config.toml
n_layer = 14
d_model = 256
n_experts = 16
experts_per_token = 2
d_expert = 240
d_shared_expert = 0
activation = "gelu"
moe_layers = [0, 1, 2, 3, 4, 5, 6, 7, 8, 9, 10, 11, 12, 13]
router_score = "sigmoid"
normalize_top_k = true
routed_scale = 1.0
balance_loss = 0.00285
balance_bias = true
init_std_router = 0.00909
lr_router = 0.000508
n_head = 8
n_kv_head = 1
head_dim = 32
vocab_size = 16384
norm = "layernorm"
norm_place = "pre"
norm_eps = 1e-05
positions = "rope"
rope_base = 10000.0
rope_fraction = 1.0
qk_norm = false
attn_scale = 0.177
tie_embeddings = true
parallel_block = true
init = "uniform"
init_std_qkv = 0.0312
init_std_o = 0.0
init_std_up = 0.0312
init_std_down = 0.0
optimizer = "muon_variant"
lr = 0.0126
beta1 = 0.9
weight_decay = 0.05
lr_head = 0.00699
grad_clip = 1.0
warmup_steps = 200
schedule = "wsd"
decay_fraction = 0.73
decay_shape = "linear"
final_lr_fraction = 0.1
batch_tokens = 65536
seq_len = 512
doc_mask = false
train_tokens = 241600000
steps = 3687
dataset = "wikipedia_en"
Below are experts of layer 11 (counted from 0) of a mixture-of-experts language model. Rows are named router (the router's row for the expert), up (a neuron's input weights, with its number), down (a neuron's output weights, with its number) and show model dimensions 0-255. Each number is 128 + 32 x the weight over its row's rms, rounded and kept within 0 to 255. Numbers have three digits each.
After each expert's rows: "raises" lists some tokens whose logits its average output raises strongly, later layers aside; "gets" lists some tokens that make up at least twice as much of what it gets as of all text. This comes from a sample of Wikipedia text that the model never trained on. Tokens count by the router's weight.

# expert 15
router:157175132101124124155167157143090099082077106162114164172135132175158123141135119101118102083143141149122167148143142107139163128078107197091168135160058145127170142117124127105148063115098069111132112134188113150141116153166096083132106124154155198111108111089139100146072109121113123087132137082119167169152102101155131111062078035075049150098105133141168139144157238203143129129045123134215070138120127114098204128161158197120143134164155128104127114134117094201128111125108116170108095103137091138154127154146116083113156148140139103128081128152185111168108176144119074146118146132153137116107128155194133119157140122055135100138134152144134109128129148128157121183128177117167157120085161065098160134099153115173131127171106127162143174105112083092143140062127111
up0:133117119107133137165167188099157130132177098149136148126133080120185157120115133138091129103119118129167157150080142081124130134137159181159137173089102151091139128095145122101151117124143062158188106046110107100182128166056179177146152129130087141164160163118076109167135134093103127102090171119070096100126103110102158123135188096104185110118122171082111167114153173109104129162063137108175110223180047111158149115117126143163077106167135145111132104169181113101129136102133093097142052114165099142139110109165135132139119102205117130179092159170173135137118113151139142115165088150095125152093140141184140104096066170122162128148161109131080063165095179095078137135136152109133091082168165136112116198134144101119137146138119147169070135125106103147112108093087028
down0:124126053194163155158147165069098170109143128081126170157196193097171117133108135117130097110187138098107104113099132096159102158109133075132159167162178115061098137134128109115113153110113168141137137141115152157162160114127200168089070157165085165213110137162091133156031149138102103139161214090118102134137158146158086111104176078155200112140126091121112150102119099115110146131135160101132135073094174068116128222168111145125063158128131117138114093176141159130115117117105116130133106107150098130137136120157112150121168101083146101035120146145194166135146115120122096137099092119101102121095103170090102150112131159105112188123165110125142128100132133092196134090110163167095074099138122126127181142142145134177163143169102071105104123102130116160101119073104060
up1:113071123178109134054091165141087138124192142142104114149155150184124126155128113112158113153134145142101113156137060128124134117148145138145190152093091153148172104177106135115167095082104145087138084192096122116189126153085107137112178089126173119104186194115132031185127135161169052123162119144130126145139119128094137109182139085136106131153108124156159131143135137150177096154079133074151144104163103137131120167157108153165149178173168153117103077144139096151053187115050177111120122122206109135062190123129109153099161172060152123146087097163108111141163079118164118093106097143178121102141130139073160125112165123168073022095161136125152126107126136104128097163100169129122105117114113086132135154058075136108148149114155097118076134158127128151138139129089108
down1:098163138143123093133096178113090118067130164144178143149115084207162130055128087143132129155155146070136150111098116066165072158149104134096046184083160150107165150140127122139083169111121153138096143124171145166119126051148148113144125103110053082160061125144092205085151168097126164124120036123104063133115085105109130137151162126150076101118114115102108159170100128134138113111204101146149122154102193069163150136150139122083167157150120198083124154120153097140119130134172148123137174129115094078157060144134099164106124136096162147170144159131125167135108124090156115052117146104099156122104147109148143138112126126132118135105098165115124141172115123176043205149147097114159155159130112170181106069120113127157106173138162129140122211149120104095120103128122153
up2:106050109103117142141105111119078122126122112120148118157134157103167060151181117179138143172156197128081158137118134190116143068108169146143100135096096153104161108100088103145139083097136080109109135143105081172148099074135153096116099169141139151094115166131179112133141152191190120131152103107101120134128138143120152158111064091142188088138103148144139075105120193146113170109092103084096059145122141123118126093109136152115149107124117105115158127183182170167139139137143139121123116118115092165091126104090113139135095073132133116234096178071136150123059108095190151143181103129103150116136123139205175094077191126088140103153137126101011128119127122094127097183134155185075178163072150138118153117121154133075145112185106141159134108159175084143119139114135182
down2:154150143140084143108106089153144089126089151124124049116162163105098189131123115105128115153137125122146119123136143094122166208149145171098132120116102121140153120131128141140115108105108180132147116123082128107105023127157091114123125122136147101140105147087104085148147100118147140144149119175042100105173151178073163085123140173173127079116171123194140116128115073083136125144156133196104147105143126079066107166162062161065096183108200096135121151083114122175122113133113114153131146090164116131143081086161126151117174155153167212159055172123153103162185131133127088100117131130167094155156132100174107170088093152139116117128129224062140121105099131150113069162187137167131054120141190112083080083173126128110128165107159090168132156101163095134114119150140097
raises: " ", " N", " –", " |\n"
gets: " |", "0", ";", ")", "|", "1"

# expert 14
router:147104117073106171139145129170142152126132123076139180150155114139151102164127108104094078114176141164124167129147141076149144197133117204120182135165080130196082150128173151147158095091109164120090122119159099158155068109128130098123124082154157143065066129121138153139128118103101094085150158096137141185143096153144096168086116102127124177140139157138134161160168182105101117137049125149109111155159104114118129120106142186092145128195156153101094098096130109208105167094138060080114139095106036144157192150126154117055088137093155087158086145112201113121114113141095102161074104122118114079087117141167103141136108136165117187106135217080115116101143077093154110155104157100124093190211125142106098178146134142118168116155100106094131126096145112163128101139126088
up27:093065147105109137101139105102110112107125163083158058163116146111144132131149109108111150084079106117131111103149132066105079140091165115120122138102117185131089183182169115108136062170166130146137107128106114163157103162132092097186132116147127106107170068111141126171099128145065079098121182180150133155160125153138146123175094091137103150122137148104136137104170066207131087105101122119143089134156086121131096130153098095099179123154063109125179144082144105104118097198072155095122164151148105202134094121173096091088047125115171099141169144100148101173121095150014192157136135121150128123088111145156130125169125105169122188130118202153150138150165096123131127090124118138143167109134180120145128153130147071187120148098117104178131132084130137226140171136173141
down27:145133138096124123089154170139119136130102154088127162114068125179094198091143144155140121187144134071113129130144116179170148172128099093119172126199092069154088127205118071122132141106095152092097135167181152142096094155072116136063101120106117168160053083111136139127102119128133178079104123113120178099130203044033096116094099092169143096135136113159079127121093136142142064141113135159116115075152188077159154129100168170187121111182111158109122183142100117158119057136092177147167144163099114170125115103153130155146120145170129138109126121132155087121079113169115115131098174126140137100106210119109140146140134173088092103177210120165135173088140111062087087166111121098127143151110093146142115141111171122135176138100152123164146112109147140132117093149162107
up28:088067172150129118174088139084163147142148171150179124174124103164159152143190106166084102147137105074060115131116106162094115087123173118152124150122153108065078087142117084102131130119154130125112089126120134165159156205111123102151089097113181117127137087146111107153109077162095146096119060109126119109141102098139110097173129140156138089132110162174189132099142135173157049089110138132096105177135118131129144122085119185099124099133170143119130101134124088127142132109080163119137079174144108214179118155149174133105154140166089103123170124138186164163097118186171101202116166121147105187089075090096098075099173149106096109119163191090163108188144074098165138204100126076094075152169112145154152167085114127117106115123107126180140159097072166152142127118095102
down28:171079134173155133158143185124176092090107137134141093132140144224139145133140101159159130109126123157180179103127174122104180135132155128107087110139181099107102082136101170084163083138072158091116099134114158085116195087106125167160199147142107086110126132112132159124175101120083120115094164110088111111085164155098140121147154120099084154142127098124138133146140153107105127128056131153187090082180091175136110197079155138115163150182175117151134131069188072129153154107159131161109145144139191107143116101092164143154117111063141101089107122057108109144116095101131183115105071085102150119101116105188097075135099142081152148134099085170168116126158102103098139040213105147132153106145171187080175164129118107124136123140147092122132072130148066119097169124140146
up29:101109147116082146147083138105099170140117132095130168155107096129124089135135149097132122113111178131118105141072124164127154126152122113189110109090147148149129164135139107087138098197170141158178134172140129141142039073085151127139134154118175104108099119083113098057105091118114058166086168097178145145087108132151128118154106118133091183119137123160122122133132107149046191167142133091097143144136107137110155170104095142113169131146148177143133134141099186164141137104132120143155149052167137097111181134186087075106056143106117118116129147044105136125075118094066139072117122116140109153105153108181152139129199082117153184128172167069118076120107088132085139049126167139143169200183083153114143093147138192207156176114158099136150132120149157161077128112127182
down29:159119125131140153162094142093109101126100091160201100198139125136137128152069129123075124130116153158133073128166088120075175142123144068106127036121128096182103114069176074142117125149094098123135069078041133127145127076069143087147147108067127138089115184142132128187151087148118132112146085106112110101143124143157067130140080116153173139173147194090139102069102136071146204160167132114189148170126111162115091130143116119132126112174074099130132075096097136118121144189127172161145181130130146137133120144109116097193157135169127122169183127121100152150151132104161101131096136122124131113137159149120178115105112096140174157154157060131147073123110108181225155144096126155144139105090111162099125152150144178109125170140130125160136030139146121124100147068168138
raises: "19", "1", "2", "20", "10", "18"
gets: " ", " (", "\n", "–", " |\n", ")\n"

# expert 6
router:147164087102170122175133104198133131118047112070111165152167070122188118172093124103093122103102143068148148104134100168134093134112161170136124091129080165143137100170127117095151125121116133092107125149168035107185122146098139111162145049138117167096139082142174103165121162073070149121150135102125158173152096113105158128121117115142146185134118131123203148144099157130117140091074144134203079141144102171071139146156147132058152143133152123126098099179148077144112120131122132115098098100128121180114186170163193051124121174131141153165105099149150093131103150143106128116061099163158157132139136125124134198124124056069147141100140139146120164127171088153096114165174104125179150161114156084096148159165097120137073192136098103068199146121111093146127129108097083
up0:131125149103132109217128091128163106112140107132078138180090128109143146127167099112164126156134112120136159121166154113207160129207100082132100123141100139116111114111157108166120205158120215092161177122143107149133106138110130147145164126161139057089152104054145105089148092143129071113137101116102138175119126142076090104161131160115064166118104158102180138183168100134058092153078082119178078146121075155126212130145135143101112132113104066118118108179127142127145115137115140122106106173161130097117180091149167133130116118157134204143110083144134152115105108098177131138136120064100128189129175110151087199185150123139138108128107096121058127085125158138126164136108119166167108163078149121127209208128147106109117129079102082060127126093128122202145100122149126
down0:185123125119095120109126126118099103096147136124160191119100164173166118111112192153123148061177097150110146157097158113085167090145149153170127131125065146203157077177093124146084101121104111103146160144185124091084198117108138178154123137137136099175106120098104139171117071142156121149132146137148137144092126150126138167110078112147091099158088110059169144069092142073130116153112129163050150079121166206164138102107158103157129078129149115165171088083110131152133123185105113142188186125138068085140188060114095112077181088125082109073106117129106170100133179125086130088062120159115122127159167167126126092143188119123094114093135124105117092087140151149133103141136173103153147114212178148123191132105129103125128050146106155160109160142086140160126144141120105
up1:103169134149129080120195120212074080119143134152141072138131139158136090119116134149097155107117129131149115117154123121137154217162161172129108117141092105123136151149101132119116128092159174120121165096075169147136136073114084092116132106210089116090129120096176094053089113111140123097065150147143093122092142162073104154134170176115173094178085142129161134122076168114151144072089154143087146130090129115076126105103070156117126111136139147102131151195095119124161149097105136099116143206115185128132158149175159123162069156145149140166091165115126076118116140150124115128124150113198110163161126129071103111111181138049133152184151142123173086165190131141117093109172191107130118141121159085136163146125146162142055113097068102158167146077054075088124125079159096
down1:127114143132164109142064162109079114147123160191142067121114110099108170097140162107107107182158099141118167134101148137167169127154129119127178175155136116166136139099105125068123127210176136143123132127175111120069109105118180132169085078142139132117172101076140097094121129176106126089128135096191169102152152144145099111101161111170194152062138126132046137123145085079098051117073077092109124137106136138111135132104107149149119132157126098121157154096145139077172146139130142110151082095135085141153151126147058115175140111153160181094143107088099053196117089077159200133127136153142120096105180064147161125155192136148131157111110098085135082204110116136153149056139141118146115125126103199116153141166125162202139105146067057118161140122122169118141119090151100
up2:109077095073119109096125098141117166170072125123149120140132089095134164161130151080101128182072069093184125154180130151119150109064067141126156166136093058187066113124142125151134180106107169125060104120168111083101093041179133134118138150160169115110119117154118154112124175088143204131144168117130168130141162106106071153169114139166147133126137103066153134105090143090163113123081112175141112141142137142053184118145126150197134098136124080085111105139108119134091081152184168120120168095143159116092162178125080165162135168127135164126104118156076109174121170167154159142111150099105147121118115137150084184100091136118149170164122123141097106129119112091081182151105172131094131138118076167177217207121099071154120156124144106083167143088112119156137114124089146
down2:133118165158078142139100144135087133169129095088152096057131135109162111117113173163135169196152151136092138124108112115176091104135077096179086102147100098086133143161086125140060176174161081090078096173044146099088110126152126101188217118106157124147158124162123121144137114140071082113158074145116119122172097113090095130144148110209109142161112154119157118112128132086111171111113096124137125088115081165119101146092143159108116191083112142142143075149126121160199115121115143104190048115104108134149136141160125135121149134136127146147162071139196146181141076145122130074123133104150132141132110215177174148112106151148153099090127205135148154156096069094116141103175107135112166127107081142120077177151110094075114101140121141141175117115180192155102162074164100
raises: " ", " the", " and", " that", ",", " a"
gets: " in", " on", " to", " In", "In", " from"

# expert 11
router:174115100111127143200156163147144164091157109128159156164105116184141090123137167099105153058112150135135141179118125077104122139131150184115117131101118143163145090118126135094192127171065104087047091130161124182120092221122146125094115073140170143164120114092124084154094140105139148142107155130154182155139116130074147157113093122112155213168100099114150127128178191106119092115058134118104088135113148103111157109153144159100142132167120058116207102123126115126130168148099105139089143132116139101102137137181096130105129202109093104135048136152116065125095115102105144166100082108117149101067130103171098112108153134105191234075135157116159069154096134056143151159099138123110107194121120120127109148158149122089098139185105138097130179142121107123176149126086080
up0:174113194124091155153127163065115126153106090160162154142120086171149123143118138106116151106142120147178133081086141214188122119121110145084152153135155138125128112124077117111124169038073142190158165128130145096086155132123151112121078124091135142143042170097132121108136143100154152196090225136133151150094118121180152124092102145125068118138126084163144116189146075108164148158113160159142175171097088119074114083115180167151109192101093099148123109157080163114138153141128093121117098169136059110113121073111131108097100139109081158102103121066114050129137112182129110095084159117161102162121140089101146157145128119078130108149119159074128160109196136139076155132158130138166097114110113107086135158152132093167099053149152135134160158207175134077135143130157157
down0:141141120128190109156115161110118193114076088117139131133169041151166168118095087157089075108194041097097138151100111174135121134148148148141103127107161145125134127192109110107115104104144104101119185109126089081189125157110103145154149114174131142111163109122110119151130129123098108114121172156074142092111121142131108124111120088069177109136116156102164104100102133125079144068051172163132147109120105197116129159082140116174163152092115111129144101068065175184117131093152199112100108114120192178083136183159140103082130146129077180118176163090136146131117117083122185125180077122123104173083110151165141128183112175211091168092138124096095149155152128103175149129134127181114106179110149148091135171115058134126133105154149116205139101131137109136131097131057124
up1:130076126145138130117108094167126097163078173120114122160165145133150140168103178161173092152091137170140159099087180153180088144108141096097091107103080109149105110146140120121141119121070166171069112159160103109124089117100156114126126143142195124039086159175144049112106086132110140186087168068128157157130152209127142089141144171126145180074127164161058141100151141103148130065131132123142098112137174090119131132138117153115146119152074196143087127125105123143120142055092111122078145167182126188116119150104142116112194117129173230117146069103141140112155113098147137140112118042170133085119061103148145106125128078141161126135114155069109114125121107132132102104134081183099161141094102157081141176191194116146118115144133126140173140143148077112123170125163091
down1:094084117133136083188147133115076154146115086151130124082129111180185153097071191108138074128097164106177094137143079132200115128125178103131123163091074133152114188087143112140097146097190130124067140086115093127109142155099120136101143136117171101094134120084141146127118157148152156133140134144093162083101154139124110129076145107187153078165132087066093123148157151090084137128143089167191159109160064083161152067150154164204131153158079133155187118174096122145114146120129160163136125174102109106128114136164070071095141110112074098139099122095177166211170141150066123132095150110084144152121150151040148158165129137110114147164170134124133136130039155133152153180163132121115125064142141166115064152126077119137078082135160156112145113086115161144144153128129143
up2:090178098087147180107158150142126124079125144081129105103164098111116095103159141150121158088113179081136125118096161124163090133143096151128115080120091126120147116124179148131197071134134052110192086178146143107130079135153070100117108156141168090184145103143176200176113157075070143159102159145110100169103127162066160126082139150147154176134100158094119111111100117141184106122123104152110085125197232117127175106101133126117113145115153190130116115177054145158095137146102092122155084108203162113087128102131136159082070124107116073077117112160146075127104119118121135092093087152145094144140092137106131174088149126144147188115128164093134149152067121142155191124047129135168099108095157168153129157132131146071158142148099162149110211151129092136156159130114138
down2:135129180127121082169104124098108174133069161123092112114074202107116139122120074131116158175142122139098115147121082121129129093146136144107089151076149087171139134173102177161123091143104083103152126129153165118116111095071138131080190088147144116130130165109153104107130115130169096193137160132148182119082167076084112106146159101152078133157123135123175123127118060185112177126119142184169108083164106053157135152119172126131129093092168144124151044129109126115112155084101074144111161172057122111107155126174158146091201150095107119108126164109178088145129111109083122129145154117164179116104136164140109104116159128138170129167111100134111120165096080170221153152134145066073161069168139174116176099110132180190058165134097091159161132129113104106148089151166072
raises: "A", "T", "R", "O", "N", "M"
gets: "19", "20", ".\n\n", " |\n", " \"", "=="

# expert 4
router:131147110134130158171181161120150138151130150134145119139125087161164105197111071130070110110134150150140133122087138174180124133061097145135120096099147135192162100082183132098158129146088136143128113118147088143124159159175112123155129107137121175137132123160125068060063147079148206124111203159123136119175081148087194166087107127111102143137103163104157136134118167127076168123112084086185119138142117140114149140124175134073134121147107146132109123143085107170104163167155118098091047086122091174108154140196131089048134163151141106073048123144163164154118158107126141101074127135220150119093138145149169118112146131115132103090105141119167085076135140076127128174190121094153127163155159136093068124154096143109096181138072085146176122073142117103170138094095069
up0:121115134110115057112161086111144102147168132090148101104110131148170088100146087123058136087171136144114113141155103161163107184126101143128137116115155144143141111132146133142155158109062076147098062171115168177118063056140092121195130146057090092113129174130140137137135099137125133145034094141137117134153158169079178136138130157096102145153169152123115183172100114158069155170160095145127141194139098150104178152138109166097101140132133121129131150122149197137125077145175115145139191121151122083114124139085141069082175125090195113109096111150136117083170130038082118158127158071167135160090165163046128133164164079120147151124148165084108056105149164138121116136140087102142142121132110179103195144150109162135111146064069111140118159096122153083160109093161108
down0:125039078142079137143115125113056096110129184084205097123115151138139114166091164161129122119121122087129098214124125127110104209148102119140169156140090136159151126130177139095084163019123135076126128150132170125098151121129110121112113137121131118108149153133169140089127135110114159078114175141154144073075116073140146164136149177141134075172164126075101188127137130137127132104120076136150171204130079165142127163094116054153108080099117139154167169157153162193125174150079105152136126133126126187170189179136083177105136098098109084128145125113184141091109102097138144156161136145065120110106149210138109127063155141078098133127154116113171082120160086166124110141127121114128105138122138145120134149106154107146199100136145128103083159110115089106134171059097076
up1:104166133081132136102114157119144161148214128113113147113119089145094131166121118100121103111171121133159146169100159125111119087100150206119173151080089140175154104133149135100127083169113101097123155103135066111120148096121131150094074097166153057111088140184154158138142173116109161079190123171117124218143118150070125126090144121158203114155190107116146132123122105126137137112111052049146136152214072126083160148133132141116105091107164075110131093131165171205149126128112145174118129162148124124150120121128123067124123204131172097045087094149177117163109090121157097136120054141097104152123091113134167123162161069124145092171088138103103066128149119125145115128216149157086146148164151144086102105165097145149153135128070168142111102069117110123122102117094126
down1:159128150160112154142151088102124106116081085073109104119174100114162151106128159110165121131151110240189227083110117163124072115082120130118098119144075100145169101165141127156088138149108115154158106164082163132161111144104064140135150178109181113119107102100114114109100104126128145151127077134147130143098136135118170132121098100141147111106186116132072110151081143190104104117232120132130092127140095081165124185140176076156124088119139138121124143144145069140143152136132127153134115130137143161183151128184117077146184125111118046115119075151055128160160063127088092126154117108100156146112213131187175146185153149165084098117144108114176079097086138178137117154182105172204135097114109129115090106097122138134134129085123111125152120117090131120064134143073180
up2:115168102095121114105100135096065149120119151136144177131147150104123104155139059121094145120106112179162118108114126164160127170104053190126095127042133217165097109110150113147150119126143107129123190117170134145166171097134118134139103119110117193137119146123127131113129158071122185178133147135163085074110122170088146124135107116115072143139098151142119159116163093106127171176090128103051139190098141191087083116143105121114104123136087125123135077109106133051101145102127152129136141120178116127152141108190117143121166192107156115053107179129142110157090141123171190137163175068163148178086163167139098163158184129119124145128091158101134142115151100110053172154108120141118115095120120070114170093136125115096091148105074158118132090192109140167182145142034049
down2:120156150132098087083085028178178165129151148109139168151152151109102156122110147123136102126122138121117122131128117176161118128141101139129129117133150173075133111134137075149068145059105106119145061068098164132182124113097136198078148099135180143096159138093084124155133120139163149112157125130113111135189111143124145114168098124079122133125073121123073115094103137137138129151158182159182145110159121131119115114109076192094135099197069148209130140024150102151104125035047108141132153140131110109184159108167108150159088149167180173188127187162113107121150107167117145125152156124126091116126145115125130091139114112084120129187122117163140081170128131073077130160125099172181102099162056174086178122130091058126122123122140125099129120201167118152116120128159118
raises: " S", " T", " P", " F", " R", " and"
gets: " of", " at", " for", " and", " New", " United"

# expert 5
router:154198102073158166143142160127135110193094115149095155151125124133139083119115098116066117072120128098131132148156128120072150186098144127042183097128078149149167064106181157106140120178155127111107081095149107156162134141167106145184143099123152144111158110156183082162107042092145131123123130116129178128120125108111135181144117114128105188146088131101234131147154158155099125113107149089159101114085156079093183142098081225107118160126138177095065104138095073153178169125194055123114089130120096169087141170169105105104093134123123126149086133093097132136074159115118155140065139099140117115107099130152063141117122134078147098142136155131110144116162136142134111120196078112169130160107163130177119161159104095098136130136094140144160158160129134217109126096091121
up0:137150107129116111137107125075101146196119134095114155149148117095134154131103141147140150147170087128124124129156137054096137175132089161079167105142121096145117125164137113096081107123172148131099086119178107138189192119174120089150115161144167129126113107147128115143094131055117175144113138158068172108124064120084142151107135173147185077051148103075131062158113144141139111225140111109122100159086076092067190089148126173129136160141128134138141140146146124109161153134143064181138099169076087181133090105113209150066131107101118142195088121123138183154129135093134163156104160107093098200071116130129116095136167067083123156148125122142110114084074069145115099117095125150150103107124133113170141171154103127172199176129148129138086121179105149151178067167157152
down0:144091125160104091166079181130084141052135154135173096141159159134137128133114117156131169104139125114163196066117169120087135181104078124220110142114034119178101168177142136115122134144108111146112100191130139117171137128165099115147123103139145176161122109098186156083109134190157139100152110085141087128117159128087110161161164146131092137115156153057070135134109149154036195111091148170128118084107152221187125130134161135142133111165137141127066155110108161093122132090118145125087186108111164184107130110143108127118131095138119114084117117091138186095118202067090159133153153133117206096148137115145114153067082142133154148104118148119152158144097093138104112108142170123110111127167186145108128124091100082044073128087150099085139115087127115149094140108105159
up1:125100148167074143108171078139074142138155141130128126182142096125109162130105101083130118144116154166154146119131158119154179115120094126111124150092130128184144114174108153165141115168173097108097113034150099119108146138127138144083172076118160106119130135152126124141134105163092114121137124111119131129130189149081133126160060093129138162117117108165154129160142127087154117152081157157152124086107159119119164101099128142106142061140086140101156069129152184114165133108056070158176123076186101084137187191125124118124163016072109140190158159075114153095136112173133142141113123086137143131080209115108107138052135133074077176162109134164107103136059144144089103154169077178127142110157092107161122090140127129113149181176092077232159130105197114154130123116117126
down1:177142128113099165145107125083104153053085122160180080069128162119141129140105071141187101114118116131123183118124124139172140131108168153118161144191114094103098065178142091098148094111151139121168174174156059115132158207086184164127071134114128186128093185137137096114105103139172154121090135135113120148103120132165106099141195116088128166141063119085100088113067173117117145160205164127129101114145144126044132119149089134120150120108144170112142129148088133123113095128127137097160087110175159098098154088156147121165116159104163139134165133153048119128058130176147113133120083092087136204111106095160119096122219144159161105131149144170139182060112135066158115095135083164118092131124181109129185105135119111124101095132171135147127089170121074164140122155143085
up2:154134151078133141173106118145155119103144189148117103200146136153107120141118114159127153141218115073135134105101134120160125106182160137120143139156091135100145072161211129095144110174110180099074165031067107102095075138108062100155105167185144102151125134153129099147121076116164131081127112153145080102115122120081100131145083109079137174062187119128194129158147160138116142159057153153115138092071127117074103111159122089128101151134167094122140149192137112116179177173161099140161151146113095146144172109143074072138108143119088120140100175124083149154131118139139137109123134140144098081150120122109154146169171106150145096089203107144129118086120109131089138076149096174129180163118123125097111195104138157123163147127162123135067141211141174121137036133093124
down2:097142101134168072166118130143122144184154125058063159091129132119144126110143156166146149129154111180134125147101156153148120117118068139140155092136122112173109113138161082099066130143141150090156164124110199120180145110123154101159134106102193159147088119167115165132083152167159131117102105082107163091116128125133165087126133148111065185108172130084154121142133068088089147171062122138144126097168165134142095171134082150130154189128142181070105157132115085124118182101111144147159095135097102156098088118177171141119126137145123159118078129147209130074095125148136101079040162162135127131115077050143167098120154114123157198213132171161221140082156114165155136095139101126131086099167091109098103083099076177109142147086151150117088127123111128073115122106122069
raises: " R", " N", " B", " T", " S"
gets: "-", " of", ":", " by", "|", " John"

# expert 9
router:113136087147143109198159113137162121121099124096097143175173107125149056139092117114109182090139104112117130129117165130105148181125119149111170156149091149120172132133195183033181106086082188057130111137133071202178088165105065077105122113073147154119138094154139159144128090084139115109105124089132095151150141124120140149117083089092102132152130110158162143150137110148137135123042153120154125173069125084092211160137108183113172119122091156112093143198109103162144121139118112128119124073151175158091161125088164117089137119181080116154093100142127110146108167104083158101079179100157155144133106093164129191178131136126173122121121177158122106107121092093157117156133155111209095125108137142136066146129157137141067178174122173144112104121100090149159177105103073
up0:160114133140074120140154165124120102155225096097154059102109089122134163078114092150130093134160163076138143099102160101170160162129151127145167160110072138163192118133143127147138113128115107160204069166126152127092189110116087046118122056104127119147114126140127111139109028142042087141123141099057124165235109161103183097112116192021156122111181137090123101117137084126131126163102096169081127102141153141170179110140142119147146132137128158076156166130113175116091136114137136084066123100111133138145070085138187170118110166103135140057070094158092172132121153158137061131134147166117125115162154093130106118153146141095133149144114137148078129161113146144150145134141117127156097144146139122161169119142151101174132143133130160098102142117089091144169147134094143
down0:105110190102131136138150077068090123116101201165102107123085147072123181115125113190164110096194144104137188121088121119111158067203147088117099124167086115141089141189108123131113129146127117148114105161155161099111102129136134100114077089139127096106139142133129113089122138151162163139120159140154063114143152164120189098064159186142113128109153073097143152178116111139182107087143088089129137164087167123128105107103118135167118146106147121092150148077090135047131134123179113112133128071136073143170141101107117127124142148174102109101144139170121151090132121131070173164127130143108179153134151059145097200228106079182194100122091097148105106067098167113137187159126133056104142125122112115133182160101113114121077115186176153123134202132131144169132147175112111
up1:192107081107161096097097121072158154104154167081165111144113104094135113112157146120113119105196145171207128106082163106128057159135158096073137099089103104065175134142143114109143111191181087093152106132135176107153137179126168159156098123191077094153120103184119114156110151128177127141138169128109080119100175148104242113128130085069161105146189055091132090113089136147147134104106102103116133154183141096186234109146084134119171094122115161160116099110091112189131142151078152124146108118125154148118131167139145125152151144120118168118126066166117139140139122122125077104052119098182121158118123097156161129116095135090104144084096138175145075089126096069115115117095175107114188120122122107126144121178140171117121121166125117159097169151162109114151159127088087
down1:150095142156142071181165141127085135120118142167112179100189144139142093073149126110190121154117094155131126123127151151216077205134142056109079142163098088088164157145112157106127112146168115157104136136184166168163091145133153174113144161117090137162100120146119150114142112126136155117109106139119144154142140178142106112203138089051085126126134134136145102118125153171129140181090095104125051112043124153147158057120165086123127125160121093087150121121093150105114144171123131128143098144153085183135112101163086105152100134094120145113146153139130116143126146164080124179127145118121140104116117104136108087125089141144064115055135184175093160101068140107208143066077089057157149122139128113120154145111126103107123182165103119134125102189116130179137014162066171
up2:119125117111158151136143095107086143106090090153147145130129136140141105106111174103093103120139133145146107157142108101103167114085177127128179139127139169157137165146200113078137084087120082115131117042122108202121128062130110111116084078180210154127182069143111125119095101099086126154152125149138141095148144067162164119091120116103139183139151156132100156084224137152074052089150095157098136157189078118130128180111174151169142137148159188131115145126061151131086163120100113081116145140085208131149195124155140162135135077094125120127145174120091113124091139105059135140167124133127138125106131146152169147110126127123168155089104171106057202142160115162119144107123104120139158096104155202128075150093113100193149102069142108142110125142074145063137063122108141
down2:165111067148147174140127113110156114183058127138130159121126137095138200150148136100127116143133138146113133106126136198158226163131162131130142157159146145121110107133139113076096102106144142106101117162167132106126133132152140115062170109186132146108104132152094119118102187108080157090151151139157134178121150187097048091139063120105149088102107102121110103117101180127115145133068120085196202103069142078146181106110171138118157093090108156163102118131135137119124133147131108149085111152089167105107143109120157127141117158179132182131101145091145138159139103112113127093139109156152113080082079127144068065194094192085124139077180128130111145127064111115124147114072160144161044057115124107109150141147133100133208068134159156158096178127184217120086113136113144
raises: " (", ",", " and", " |\n"
gets: "-", "|", "20", ":", "08", "="